Below are experts of layer 3 (counted from 0) of a mixture-of-experts language model. Rows are named router (the router's row for the expert), gate (a neuron's input weights, with its number), up (a neuron's input weights, with its number) and show model dimensions 0-55. Each number is 500 + 25 x the weight over its row's rms, rounded and kept within 0 to 999. Numbers have three digits each.
After each expert's rows: a language model's description of what the expert responds to. This comes from a sample of Wikipedia text that the model never trained on.

# expert 3
router:519526472499524515476478467480527492533525506476525533508525471532473529528533467530495522490531501482526463524472472523499526482519535527494528478499466468485530479520
gate0:526516479506527516477471499500510515493512506481532499539518456527485501531510460522528516496534477470489473525504465533527506483532522525480517486502480483482537480544
up0:488489481523531518488512493549514494513473532515516471499489502458482462513497530498499468462489480499502514512488470546554493518487460542478511480508538497518520488512
gate1:516516474477532533478473476499535545520514507482528507487518464513485529527514464505501532523503502466518461502479506531500534470502536530505510490480482469499531496542
up1:471492504470490525506500507507507540523481510487533507474530492493487489550492476493514476509511478478537503498480570472470543514532540512494528474500464450469499493484
gate2:518526481496522529457480495487535529509528490492509510526533472522481534508521491529508535516551477459500481528484491510521522495527521513524549500504485496466521500536
up2:508539506478483480518497476469480523501509471511540489510543507525461522518525472533499523467459499480500452482480505536561500462535513524532487491484457516479516524516
gate3:526507502499536488457470514465539505521528501484532509469507503475481529508546503522503507496497490466469506533491477549488527467499538533490532463462513485484533509531
up3:497451500413503502530510521511482505496494510502500537502522490508495486473505501468437511484495549483508522461479520541462473487483491526450489475503517526459476494467
gate4:536513529473538529488503494498498513515523456457512549515508445546506522487524456506427499526475522482495489511480501493496512452529493536537534517467469464487492520489
up4:512499482490518527466477505464540536549513487488537544505530453517441533514518496513506536506505477455509483518520482506511515452501498535502536501479453482456543476529
gate5:518524460484525522474463484490511522540513486467536514517521480535457508538527484540512517527506492472477477519476482502514543478518538513520514469488484489474527474497
up5:504490453516500513515513525467506539484499461526504491529505469526464536462478497473543493503523480514467492472460468492504539497495515456514483544463488450521548507554
gate6:526524468509497527492474490496523528531536490468512527502489456515467523506518477524532530521527464462496478525496485510491539485525542533486516464478478471485526482533
up6:483503466542476533491515512518505507477515499494545541506514478487471537474499512472530525480514501517496485529523490556514474446485475474483529501473496501468482482486
gate7:521530483451505517475463503499528515532529482463518509504528466538492526543533467518495532513528476464477465535491480517498501474538533540497522473502486464489521464499
up7:562482484436493533529515510501509498524499484452503512470520472550475516539537489524510482505527512521505488479491482521480520476554493498526490494478495512495507468493
Opening parentheses and spaces that precede birth years or date ranges in biographies and lists, such as "(born 1979", "Rigney 1974".

# expert 6
router:533518480519522527479480480475520502523532510483533525525528482525470530531529467528502527498529480474499476518483472518516533477534538528498530475518481476468530474519
gate0:505527496478507546477491467454529520544519500472531493510508486512481537539528488543493531513517461460489493536490472516522554475544536524484513479464466487466515455519
up0:501512507511507485507512464531490510488522440506500482467508519512526496514483509524486480521515507521511525498500514529469539523505535473450510479487516524508495518546
gate1:545515468492528517486476473490525519501530494467528501502519464520487526520507473507524538518528479460489476535492491550500525483516545534483524471500485489455529484504
up1:515553501497512493523469514508515496496541473506486461475520513522511513522470524507444510473497500521472530537510451488501517489483540468497480522514462567440488484503
gate2:537530495493513535490460495471537537522506480506549535537511465526485515531530473514514530538503467488499486529505485539503490458516528505519506460514501479487535499528
up2:481476473499511533494472495488468547517477451498473487517473459548492475525490473487552514483476481539501489532495484500519460466495493466481501477478524491509570499469
gate3:508534476496512515470469488455534505522516497477526514510484478514468521541547489529496538510541466480454481514465472538507534477505538521514524498510485518459520459505
up3:507532520484525499464507464492538480484536492483517482476506475500473483502495495478517506541535468451518534520464506488532510494453501479499497522470514498492529483500
gate4:519500494499499531480484465468537518524508501470520536540487484525483518532539490510533522496536480469461499512473453519509502496540504524486506490493471495456529486553
up4:515517474490477516474497501462522532474528519479518533540464488487475511482477519505531507463531535473474487504548443525486479515552491485482520495484487491453496540498
gate5:534551465491521540480491493480503522513521493473504527507540466497475514510507472514522529493549499490482478510473484507497533495509547515518546494487470500471545452508
up5:513481469481481487484522479481497474545498494515527531533529524551506486529537502478503487521499516489512481478493539503481504453512483516546528534480474484474470526498
gate6:512525471472503553467455486462528497507526481476538511525533490537482532544522467517502529511540490485485482542495476514526549479499502531497524471471489482484537497504
up6:496516518461510461475520483472529541488488501473482487508516503546554527557512507503539497511539506479488535459482459517496507538533511496480479494531512507496477510512
gate7:526522487489509518482479485479501509541538525466521532533497458528492501513500456496523521491514478468491469529495498508507542466523540505504531480484473487497527497511
up7:462495488520511531507512523511487517516512507468550500518504498512533511495534515468512488534502481484512514533504528529542533519522475512457491482463485439503520507461
Word-final pieces of proper names such as -ague, -ster, -sea, plus blank spaces and dashes in sports and list tables.

# expert 22
router:527531464472527530477479465482522504527528505466538514508520465529474528535534479534489528492522536479516467527476481524505530468514526526488529477457470479475534470519
gate0:518539456476516514481466495455512507540524478461547540508544470513471536536520493510485526540533484494484479526492473518502508471517540496511516486481472495454538492531
up0:498477484527543503498502500485499540527517470461518513522534517531495522532484465535496493473515496524445544470473488541493483491510513540487486521468499521445522509473
gate1:514517458477511517454501470482514503525525521461512541496509470504481499527526459502525510494527510480504461530476493523513501458528522534507526497486486472504547483499
up1:513521457503488441487524493485542511486467494512499508490500479482523501498475458482527459514480514521527500523472458526535484530504478494535497496508523468512546498494
gate2:524543451484546528450479483493518526530509491502536521524511490499508555541544468515484533496530471462498481522474486541524520489515520524492512476505460493474521477518
up2:481516457467502540474530476491476512461473491525489525529490516539481493544493475485545508524478511489490483473480547491541497468496527497524543507525499481520528489465
gate3:533529489466508539480448469487525522509515483442548517526535450520490517523543484523487515533496505462492494517503498556515548469517528516521535465496489469497526475523
up3:536522517462516525516479428465485451520519513516525489480502478463471518498535480535516512570497550484521514501538521507506490508535493531524513524499483500452470483512
gate4:505470535449482476488519498511533510465480496511495513529502508493460487505489504507421516498520500500488472487496540492521519503506507472469500454509509507495482561545
up4:514541466503522541491459434488534515524519478494536538441523464484471547512526470525497508488538505481484463505504492548497512466534506495538526446523467472493540447521
gate5:500547499459521498496472469450522534519525509457544516495514482504463526512523485550507518504512484487504479506493512516501525461516507499526506459477452488502534490536
up5:544503466468471485481466527487536496491500512524470501473525522537501463518507505550533462447469532504512504516505498532540505478472483521527501510486483518482522504503
gate6:518525450465548519446460451462514494533520503495523513494525480531461522536502471537532537509517502480520480523478493514481507457537520513505504484476456500480511477533
up6:509522455480513479454496473497486477518504529463488487494508494475423524481496539543470514518479499510519494519496482506478563434504490472486531442492498519523521509496
gate7:528560478493510544457487479470511507526556506465516525497520482536472507523539466518536529521522474473499485540494489518532508478530541514505483485499507493450552493499
up7:484531487475533535436488521478539468520543501523490469458563529488505478514513474484516530508515512508519467525549530469513528455518509515478465518513556513469493533509
Word pieces inside names and verbs (T-ook, Penh-ook, overt-urn, assist-ed) and spaced dashes in personnel lists like "Kent Wood – keyboards".

# expert 63
router:529525473553523523476473470467534527519534494480533532497525481525479527526523474532509542480529499462500480518482477521500519473536518533487514470495467479470528479519
gate0:534546458481522513482474497474514527519530477490526535522498463537500527524528482519515504520522471463486467535473482541520523477513522528494510482499457468475543503535
up0:499564462431479491523452508513495495458511515458517502491530454498494540477466483492547452517462534500512495531510487508536457511528524480485497496487505489499498486556
gate1:540505488491511496466489446438514492494508459458518520482540484513484507531522490516505511493516531437499482529446489509511489478524525511473528478522478492480548485531
up1:505526501499495507522511479443514517519507423467510487499484517495523488511524504519564473531483461450443475478478522488518518510491497494515486480460506514526544524534
gate2:515511469499516519475461464483509491504530462489523510492510474518489519530539461540496542517527482480519484509479485523487502453526503519515526468475484494468524483526
up2:480469510471534468470483470479493512490510519503514520527466522522545489515490491547507541529487507517535528500502471504460533496451511473484539532477471511495476524537
gate3:531541485461515507464462505476511530536540501480526514533500479514505513515537492513527526518536491464500468547478502534513514463507537530502520455479481496490524469511
up3:493511522519512539533504500501512474533448514461525519545472506516513548542483492485511481479482454487503478518488507482489498496472497532549512460526520517495500493487
gate4:508502466469513530497476497505519553519561496492508519492500464502479499530511486534512511526493484507494498531479506525492525460533512505502543494482505478524526453519
up4:475522527530503499499535497479500486492474494511543532527500534519483521490494487497495491505553462465485498517481452500546529556531512491518500504511481508472499545495
gate5:540509479486513507453478462473533528519558474477532529553509456522477533522504491524500505517524492463496455517485491512511494447508513540496508449491498464462536462509
up5:547509518471472486456478489508504531507556477490479508570536473501513497492472512547470500489481497513489478520513471506489472445491505488487496462525494486460523463525
gate6:517521470513527521497465489490538525508509508462533517495544481512454513499504479543515513502510489493480485507490498529527510497528536499510519464479472495479538460495
up6:516549529437553486492497522509522511489497520517482524516532498488554505524534452494478475531535513497507508488496469483468522456507488523545501511479466476486489557499
gate7:514528471468530515458480453490537545512518506482515515525510465510482522525521482507529514498505482479491476536489506534525537464513537524525531503486499466494530458515
up7:552553511505516515544540501507551510475483465493516496498516487490501523527526528486492541483501485513499509518486468499515509515519509489500502490510488486480519476513
Periods ending sentences or abbreviations, including ")." and "\".", decimal points, and the piece "olt" in bolt, volt, revolt.

# expert 9
router:528532482509523519482471471482518538530528469470517525504529474523476522520532472522472520480519502473480479525479478536477528484522521522505519471495477473478533472523
gate0:525508487492524542481476492463500518499529480465514533530527511539468518517522495521524516520537475476508478526485459548530538455532509524485541482490469462460511490528
up0:499529476461542510486468513458490547483508517498493476522570512505507481525494507472543487478511477513544531490517507487511533441512489469482497472529456451518497546503
gate1:515531475486526505485484472468506518520532513469509515553530476516468531533510456527503526524545456499474462512469481520524505462497543540512541472489488484495512463528
up1:478488509471507481490495503495492503519499475487492485509496509551534505516520459485482503519540552522461489519500502549508518479527518531471502518513502516465493504469
gate2:535503478487514533502471461487528525497523500470503520525510460516470545527503478536528534508512480479501464528481465538529537460524524519521540484513482471464525495518
up2:531509490527493492524478525505526474510474482544504489552528489537457520510482514541509509534481477518464481468463529487528534488510535474564507451441534517513476506528
gate3:543515458479517531483496504470515507497542499496530526510520463514488502497523462528473500493502490487472484505480473513527503485519512525524536493466477508479518465501
up3:489537468509537484513517496477519514492548465487520468496524527483528508529497478486479481489479497496488528468473447468485514523487496492507513544466484483520469534497
gate4:495538448500548509477482476477526516508527498470533550511505494517476517532536486512500516520508471496477458510492462553516516470538532514491533484493468482453527485513
up4:549495539485461514472481472520501495530495451458498500467525483513487499497533506533495483531510504470497492537466481493502522526473528492506538460435477481552526502545
gate5:538498492481546535479450492460536528520527471494509521519512472517470528503527482545536523538532458464502461534488473525535504477529515532506514472491462496502512492518
up5:482510494464479485487467505530526474485515487478497521530515451501494522540486510516488471472493509503453491508523502532483492510508490534493530483458462522475538537520
gate6:526532460487524516477476467456524508510532489493512517535536494531472528511538465512515538509521485485482471532471488529518529478532503531502543462493493476498539486529
up6:512513481466457466484482471495475476467512531488538522494507495527503514493545475528508485487475510506483469483505525472498544452471545527514493511466447514528544517524
gate7:511517458491504528472472500471503505516533496451537553547510481546492503517518498504508501527547469487476478535465481543516515458507503511491553481506490448492531498506
up7:503508474504530494482475478478482488514516441483505505495502546541529469513539503499524501462506506481477516495529418487529492481520484515476504475507536483517491492497
The word "the" after of/at/by, and word-final pieces like -ants, -ers, -ics, as in "warrants", "transplants", "dispersed".

# expert 39
router:525525465464530528473469468474527486533526509478513526456522481523474533523523473529492538495533491469490472531478480515516515472537521532483522477479473474471527479522
gate8:526500471503502533493471468460528525510544522463512539506512461533468516507518466497487530486509470473444479527503480526520540492497532500494540471453495470489526499518
up8:539505535492469513476514472470488496487509535453509504533492505531522526527490478526458519522494501484447524506510506524544479524513503512484517513470457480467541503513
gate9:530517482508523546462475489485519542534540483497533496521534499524472540518532494515523519546511481486503463509480464529523529456542540519509524496464491467488529505529
up9:534505500484526555490499495525530510513514511507501505508501525491510510533519494505519504530530453480485489499515535535539528490490485489544518475505475465493505516509
gate10:509536488478511504494481479492523525517511470467511523532530454522481526525498492531502542480536483480497480537482500517508530463526497516480522466508480491498524497514
up10:515511491450470549521506485480469514483464485484513486438483464505518523489550502478450469481506465512480499508454486566504517526523497493536478483531466476520537481511
gate11:532521484507499506475481460467522513531529521492527505515538449501483517503512493536511494516523494454511490539489491526496506449505509537491512488512488465446526467511
up11:485467486502500469478512491479495523534511467470478508540482513497481458507514464506551544512505489461507534543505497485531532533484504508543537516459499501493463476467
gate12:525522494504506496490482485493522497498544523452514537528507487528492498523516497522531531501524509474517473505488466538496511473519537500515549479490453500470520513512
up12:494561500508521461460472472506469494501519478504522463497501476537477507497497508461508549512514532515489443522494463474509477530484495509495493523475458497457495516530
gate13:522522490509504525472468477473517516527506496464523514490528479531483493538543459538519516500537512453480461539457498521535520490520519504498530470465466456497528478538
up13:471530464516486476481507473492546490505538525492509494510495492460486495516500484554469543528552528469505528517514475499519545488536506506523544464476508467523483461489
gate14:496529470518513504488483503483529493531541494475531523532501468517472487543516469534527537529530495462485457526503498525507533496532520521492515466482456471462523483534
up14:497510475498475454520480491508492504525497506509499533487522456453460520541511480529506548512546514514473475511488489505511477460530464546480504508444493503464475515489
gate15:526517478497546512461463459480527558516542478492518520494518469543469546499533480506519517501507467459476470528500482512493499486532533503503522475492488458495508452546
up15:512507474492540491499506469504505496467500491495480539494496498513482463486479470471550476533486503468447520535457452493492498466531522502505463499483472456513523491559
Digits and counting words (two, first, three) in tables and election results, and final pieces like "part-y", "Prim-ary", "worth-y".

# expert 33
router:525516480511525533471474478475528473528530542474513517520522474519481526517529470524507526467527498465506467531476478522488518477517525522498535474521471485480525469519
gate0:538516465512528537487492487481501501520505483486517516515517481520499524508537477529515497553535492461489474532478511550493511491493524544515558500500456490470539483541
up0:468535441524525514507492463495482528473534479500472550439497477469528507538494535480504553488477491518500455543494486491470521524493530505504526523509486510522509495487
gate1:525533483542487506494521485488497479502550515489511501517483429492472492492516453531485546522530531508514490500505497516512540473528535527477518485506489474468485499494
up1:500453465506543524475485469461467454500450511506508508536510511499474499515486510501492483537519523510508481530491475500480459494509512502525528500471529470525492501495
gate2:528519477460519509467490502480537549535504483464531521526554509518459510533494464538527520487517473488494480531478473520502520503517513546494521462469446472463518475504
up2:504497485457480533491511495504523540473480489508497511485452456530531487520524491506467516473508458552527475558473480469561479497512470479441517474441479463482524494468
gate3:488505486499520521488495495490547528536518466465523503506501493534468539503531497516513521501536472471490467511500447511540518493504507528509506486455458462483546495507
up3:477557512483529514452487510461505479548505531507489520479543462509449519508493463498494502526492489467481505512510535484505504475494573486482527503498489485458519537488
gate4:549476496492486501513505480506462483460493469483512508450434496474542496516520516490509452531476487497494562487498538535482499501440455527530486520502490506520533509512
up4:533494492455526506455501489473538520510506481457501506504521494476487537503503476517506505508495496483508492524514469537501507474507504535514530493500467458491528508542
gate5:521505477480502488492455494480508523533504495473507514515495487527494514536504467513529496482535457474475481530486482536517525486517502531496546499475476493486550515523
up5:483493521482522485456490518511473527554486514505509519577502461504461520512490469502510484537522461482521479479492517542507483505521525457548533519466491450489514510500
gate6:508513469455529546484499468489526551539503491463524542509497459502493522518516461520489530504559499477520483535473505509510504453526503503513538465492451454488494493498
up6:542496541442471505470527480518506545518474507529519484486499475453478542507466486528451509480516469491494477516482487510488487495483482507499539483529477498527468493471
gate7:505508501464541515484452479468524514527502531483531525502487457540490519491505471497498517565508546510490502495487470500504526474499517486496495498488452475509504503533
up7:503473495439479522504502477491511537498470518519484511489530458528508500528499492466495513593474491498491522489495457476476478472455517479498543492536491518487526491509
Commas after names or places, plus mid-word syllables in foreign names and non-Latin script bytes, such as "K-ok-ila", "Place-bo".

# expert 53
router:518526481455524514472475473481533462521523522475532530527529475522469537520525473529510528450533514476493474524472476517480520481529524526503522474464480475477516478517
gate8:517523479471539516458465469499509532514512504476538530517523487500458516514512476510532533525546487477519482504498480512539529477531514528504515486487503477469532502524
up8:494522518527535511486517478493484493527518542523551450466520496479516494541526449525485479487510512458504516495532506489537506521490522523522542499513500436462492482482
gate9:513536490498539514475486474469501550494526447429535499498523503532481530535537505498496519542519453481519490510486496514519477479508505520527524494454465467480537506538
up9:508558510495511484517479536496469514464481405466491500509482511470465511555517476503477528497517467530507467470514532520494479522529465515519488516463472487467521506496
gate10:539514477487521525484475494466517535498513486460541500527515455543455493537522489550506514518513476486478462515475518520543532502573519530495514471481498494477509482503
up10:538531476511506507501475539518461547553499525478511446522510479454479526531511481525484498483501486530466492486513490472532475490492505464531495518483482469499498442503
gate11:530522482494524504498462482481534530530507505501537530487518463529481526530515474524488524523529483486474463531489501525513525476512510500494523477508500463471525477516
up11:506543528504506485525524475520543509507512540499534503479491539528519476485489519525475532548507520479495526529492542526530528475455503483514498473514449502536554492518
gate12:522513480481536530502486473452531522515525494469511540495546469512453520525517464544506528521530474488491484500480463507520512505542525523524537463488468494509500482542
up12:512535467522513511483441531499533544497503519463521517523528512498525506500529518495458478474528511480495502485515518529494523468512516515498522498511517476502524542501
gate13:539534479451493510484482473474517554508517454499538523537526478514453499504485493514505513545510472462511484543494517525495518469503496482485496464465495496473499467524
up13:492505477477512489488479513493519540522494465489543499531490526522483522537503506489457533514502440480560488497532486513527476479516483507491490502511511505488509439529
gate14:526514488510520547478459495473513536517535477470520510532542486504478553508505482508539543516522475489505491514487455524527532453512505545516500485471472490451527494511
up14:481458507447516535459506527508513497489523469475479471542523480498515489497523509504481516509521496529530526464478569506504515520518520494495513509481512450519539477475
gate15:514516470484542532472487502476519506533521469474533504532534493527477496524520456521508543507539471473477483508491479504511543463488503495491509472481486454492519464534
up15:530481474512542471508508473468516499486511469505548485477524450467472508508522476542477540522533490508487478512555505521501500500505494495521523532483486468476526506482
Pipes starting or splitting rows in election and chart tables, the word Albums in chart listings, and the conjunction that.

# expert 13
router:512523469528527515474469477480520522530526487473536533472526464524477527528535461530460537509524488476521486524473476533537529484524519524479520468525461479474522480525
gate0:465489552518493508496522461496505540488513501493503492553486470486549518497513505481526524454471538506571522478506485517494484487515508483473527502492464518502452528515
up0:548476515481473484490504469502529470514487533541485479567462480506515521519464512493520501533467523491518446511513545473495542509503486493457495533432472527495510487525
gate1:532503497507511533488483485501515485515490484458530518488545458542469529515540482545512547528535502498505458501447493501501531467541522520507524480512469511463508471516
up1:550523494500485520506513480521482466494506454470496514492469454507461519489516497547499529522496529499473443527458491519491497461475493499509524507508473522481508501483
gate2:517521459476518533473466449468538539508504503482540519537532486538468527533510478518514527490514474497507474499488511526515524487504526513530506481466468485462513485540
up2:497505462503505487516469510479505520509459460459513527453525541494510518514480528513467525492509496470516461457485511506531523515550542474556480540464498521516498459481
gate3:495485500456542512491479484523496527531460480447516500509512517514522483532483499508544521462508542513538535533496473458402508477453547517519481491523474519526467544506
up3:534522486471500514476481509554461501521481468463512505503498514537474518501494517514538516487520475521522526521448447513412473519470509551538499535501466504494491544515
gate4:545500486491550512478483501482519536519510483490533541525505497510476514536536445507552544518540474491475470535467473534512508493516553523490510496469471497486519492509
up4:537485515499495488471523484492458478502493527495491481491515507523533554521527494488525539535529507522475483522433521518525519467549449482440544490507496472522512518531
gate5:527514486494531522508494458500514502529504471467525557514516477510455520535508455496491521509531492482497457518479485539508511486563535529531508491483491450489538489529
up5:503496500535532514485517521476536524504511514488512526521515499551511502518501510480518490565484564470462542529532450508565524479513504506564501524447491518538533482500
gate6:555503478535529548487462499489505509544531481460519531501514492523476519508529498510509518498539490459496489533471488503512519502527520512527512455485493486501498488510
up6:499521531523528494538490506485496547514496455447485508486484465481450518524499472479520543535510486533529482510496528525448513510501499537494478457473517497458512477509
gate7:533521459536498527484486486493522487506511513449535528500487515522443519537511466501537512503537476497500465553476479511549515477495514489487549487480486514494533483512
up7:502482527555499517510457477484489455495492518508536488504534490516478495521501472499514551469515496514468491521507474494517529464485494516475514487499491493462523533527
Final pieces of split words and names, such as sk(it), Sch(ut)ten, recogn(ize), plus capital-letter pieces like P, D and initials' periods.

# expert 58
router:524525461502528530479467470478527509531530527475516529506516469521466529526517475532486524493528506486522468529472485536460518471530528523504525477498480476473525467520
gate0:493536492442519493476474450502549522534545493495512518478541474511472505518517492529515518493541477487449478547517500509486525485496504518523500482461463490499548525554
up0:517524473490508514473514466448483480521481529531507522553512513505506495509477513479516508520475474444517521520485470523522477468473518504537510488465498509503519473493
gate1:498530443504526534486470502451526500543512477476527506501525465515473510496538493504482521534514477484469497523490503505550538468520499539510520493494459492500536488534
up1:482474476494480505493523544444501447512469509504497492505512470463491505473459519547459491533493515500485490499484476502529499516480475532499508549511461532559555510489
gate2:524504460511529517480452460498505516502510504491521543529541466529487513533520477538537517499510482447503470523480477528527513466509505521492532497501475486469517479529
up2:515532504438521531489508460478503509476551533506525521512491535478486507481504455490535465494493516510471504542503463545488507529496513489498537512505526513512480495494
gate3:524515477483519523458460490461502538536537491473529530505512467502491539515485479526514522533524521509458494504467473514525523459499522521516501475505499470486550500541
up3:488552509518498527488465541506472537543479511474479515487469505483496543506483532499529450478514528532460536484481530523530483477465522544477484504518541490539511493532
gate4:513531519524506513497489448480497512527523505482528493512500500537518492509561478479499485482487448501470484525476489523487492503493513480526538463504484507443489476483
up4:516520477536533511472489493518460518512535442484476492473516498453484472479499496493553489490516551484506481524517527493513488523498462466547502474524497478474476463507
gate5:538529454510534523461463474465519470511511477487520524481499454479473560541522482550524514534516495498504500521464472543495538516508514510493514462498471493503518480517
up5:477523495530493516471518507491460476527543523505522516471544481486512564495482512525595488514521468466455510478488517498476495513537486481487495490496484523483475480506
gate6:513498476487527514464491486467548534501511489466522518503526488546490525527503475527506545524516475485518493511480489519521504467529549521503507455501507470469523491504
up6:475465492481520507489486486518497521439500496477486497517519496482488495514463506519504516486493489483494511469460503522532488523533514462478470456464538488447524510491
gate7:536500493501515559475497474483527518512500483475524488481525455507507513494535485536522522494528509506502471521475499512506502452505551512504496456508476460506507453517
up7:476505460538508470472477479458487477501522525531493507488483491491509535530561496525522503485497472455502495455517515485489449525470502499480477496514483494438546548515
Capital initial letters starting names and words, especially accented É in French names, middle initials (Herbert J.), and month names.

# expert 51
router:526514483509520517474472480468534481519521468474530520492522480522483520520535477536482522479526496478508469538479472534518528486522526527525529462469478484471520471521
gate0:520519463495525514509449454473526510493499479459531549473548500515500518507532502510512537516508475488508466524487503512484511459535495496520512466504497464459503506503
up0:462474503488526503508472478517508585489532498447487504478521478514524484519501493479494526471468491502489533504561524515538523475526486473510515489475498475473499495522
gate1:477515463475548566495460497458494516517521498478515535519521468526486512515517469540522533509516452477510456492496485529514512483552536522505512496479474473485506485488
up1:509514489480553534491484503484511484522469468453536455523530443508505508528524467528515523509485468493521508507505503481463509468527464538505473556521479526494517505476
gate2:492492483481527509475499452445543514523521502476504527482517477500501516544508489526494527488554475466525490541448473510506542494529506511478544492494462468451507453519
up2:469515523415507470466517477491528490481521464496470519498522463507536473497505470494500538485501517482555509521505523519558516474529513496469530490493451501510510481527
gate3:519501476480503506468460465485537500547511498475548512508525468505491513512531469506502520498542493464505452530468438510517535454531513531505511479471477468476524493508
up3:510523478507523496531508508522502570510530466498517515507537481479489483496496524519557464464518501529472462482478503495467498501505467519506476498520536477464535514514
gate4:515510483476497510477476479494549527526539483463508504500525476510487514508507447512501523517493481496492495515470505542516527491561532554519530456491488458493508502544
up4:525453470486525527485540486493523552514483509454500449532536495541497523504521447513482501494496465539492510488515485511532524508541430541477515512505500477490476471536
gate5:529505526468515498523480509490496550486507498473526492480494468511464493518494461497453511489555489499525507499490508506445494466524509505438544474489512497485480481489
up5:473558483489527510502521477531491519537502495453523509528514497543450521506491457532451483505516480487489504516480426504532553482509482507478506461510469500473526475511
gate6:520511468484529506458481482489516529520512519485511529505527477526496503506517483525523526509523470497475461512484458538522518466508516533526534482487473474470529473535
up6:462519533485525514467512499507497491494493517463497470495478459508496500499489464475489512492480477516519469460498478524540517495502527541520528530533473454501478507527
gate7:551524469460512522469494478477530515531529464503518506511523487538491530531508453524524524517507487486486501508467477526514516464539518533533542476487472468489520468526
up7:534491510483523535502541542508536506460513535524478536468500477548514542523500493506558550495519493472524485502477535499528512495506498564513487478486468473513510487488
Word-ending pieces and commas such as -es, -re-, -ist, -ors, as in "retrieves", "sur-re-nder", "tourist", "University of".

# expert 31
router:518513483486520515476462491475521517526517483477541521481524463527476535513532480534540527513531499469497475529474479520481526481522522530514527468473474475480511473523
gate0:515536469484516528474483473484517530511525480472513504509534492526492517545530481500512539501525476494470474523466477541563535475533529501501520484490475468455531495507
up0:483526459462514512525520457528481513509505490477486513471534463467488537489460486481489478490522521474492486531495483503518511489454484531455543527504486540516529525480
gate1:530513457476505499474463476466516530537513476459530519503513480536463554535507447532542541497523484499499467519494488539510540487533495534521522495483466492485525455551
up1:486510512444458502500478493555529491485509514504541534471509510489469526547526476502508527518491520526517484507510494492525515495468466498498538541508485488497552515539
gate2:548512475483523535475487497497531516516547463497525526485500487510488509542513502512531513534530451459537502529507487528503515473522523504484526477501459459497549480517
up2:537503502467520520519469507503499556536508487515518519527506469516448507484484474506492521549455484491591533517496487520522484437505525471527509490483489521490510462515
gate3:521548470507512501477463477464522508529528522473540540520532495528491508510522476519519552535526485470513459541485488513510527490532508538505533498501487487489513484517
up3:538501514483531513503520462458487555500506516517481514513549476513483541536489491481508515549491485467530452496487468478532483481518484491483520470518466508487519502541
gate4:529522505512509498484457490469515524534534498460520522489512461507489516508528466518518527509532481504495474521494474510517510456513540506538553501502494479502505482539
up4:533491483482512510477474511527542483543548508484530507506489511493508478493485495481428490553474453561448531484508486482478524497492522483492515509474518491522473457526
gate5:524543466473529526470467470500509524527520506481515504505500474533481531508509457523525530521511502476473508543457494525541514484526510548501531472506468495470538502508
up5:489530478468508479465488464495476545519536493492478541517458518460456483489546459490505514495537473542524467522514482530478501468461521510505477489468512534515521497513
gate6:529527474544517488502489520526506504507508477476515522483523477485455521506506504537530519529536489512467482509497472533486540501511501466513486483525479494479497439487
up6:500477508525474518540512566532489467479494467509468538467489504479524478456469510504537475497499537536439514490493493498462534462489505498518510491489492504510479485506
gate7:543527451502542538490463462469528506531512510491540514484516482541463520514533475527512528528533488456510456516454472526548524493507539502509507478524473478489526476490
up7:473500525500490458466491520445498465540512473504537525448535489480469529517505518533532495521511501473494527539489531483527535547485525504561550489523514525473545493516
Sentence-final periods, list-number periods, table pipes, and Press after university publisher names, plus name starts like Sch, Mer, Pet.

# expert 60
router:524534474535516530470479476475532494527523519466524527482526480522481521527536472530507524495529480463535473520474484523505524468523528519473527472505479485489523479521
gate0:528527473495499529475459480473547504516522511473531521515536485516470526531540479513517535527522476501486479508466480507526525459517525499528529464491493486495546480521
up0:526506487452486515511480528471487510527522512511487540533469485544490504514511502483491480513512527478512475482440512515512550492512473511504478474542535491480526454520
gate1:529504446523515530482448464495534530490533515493510506499505471524492537519537491512514530541507510502459490512488480545538533479526509512522495506431481483471532478540
up1:474517453536545499494494454480469517525520451471527487478497523547520500473504511500512522539525562495446514474482518526532512528507462495464525534483508483536526538464
gate2:531493460494536510478495475491547533530539486497517502496493483503500499534523451543508503510522475471487480540459497531545512474526517516505527481502481500478541457521
up2:508493447471476471493513467530483526549568540477508463505490508479491527527526525524522506462469507508449482522476516526539504513534504466504539502510510496494481473521
gate3:523524462501525511466486488498513533523514497453534514532535475525458514524518476522502530519516493467472472511479466531502516493529544508522540479484453467501510485520
up3:483524461497556503497504459467497511512502526452498520508506525487494555513488492474463501496510474519518519467511530483497493492494506503525470489485486507505534511496
gate4:537543480493522519446465459475528523523487460465536499504545507491510527504518473529489484539539515500487473502485473535556512466485504504490534491462467478462537489528
up4:517495477483472535459471458488485497462478493470522481498547534501509512479523508520474477494512535532471478524444535497566483472486500526510473466478479493520526467528
gate5:535493447484507532465461465493534497527531479485534540525526504518485512511502461519475513513517479492481462539474487510543534494509497506508536469489487472490515464498
up5:493468496481512488472500502526538521515501484497536462509475496471507518545480454479477498493530511491538521518498509544507540476546516513491509521518522508539516468536
gate6:504506487527505503471502467469551493516520487486505516498493470503483549545532475522492516529536489462489476492497481506516506465536511507508518507515464510478515482503
up6:516482516485511506486523499477525517514473526471483461488508457474530486541506423545525493479490540528484491498484474527487511514500507518507498517543497499498471514508
gate7:471529480511490500490474515470531510483500503481498460564546462517457501523517491537527518480512515477477489495461446524550538502512505557551514480469467479494488485512
up7:452480504506484478486490550549504503525465491526476455515491502507507460507487517494545475523463496475483531486481493437496511549463500502485459505507525515509502535533
Commas ending clauses or place names before he or which, plus mid-word pieces in headings and biographies like capped, reproduction.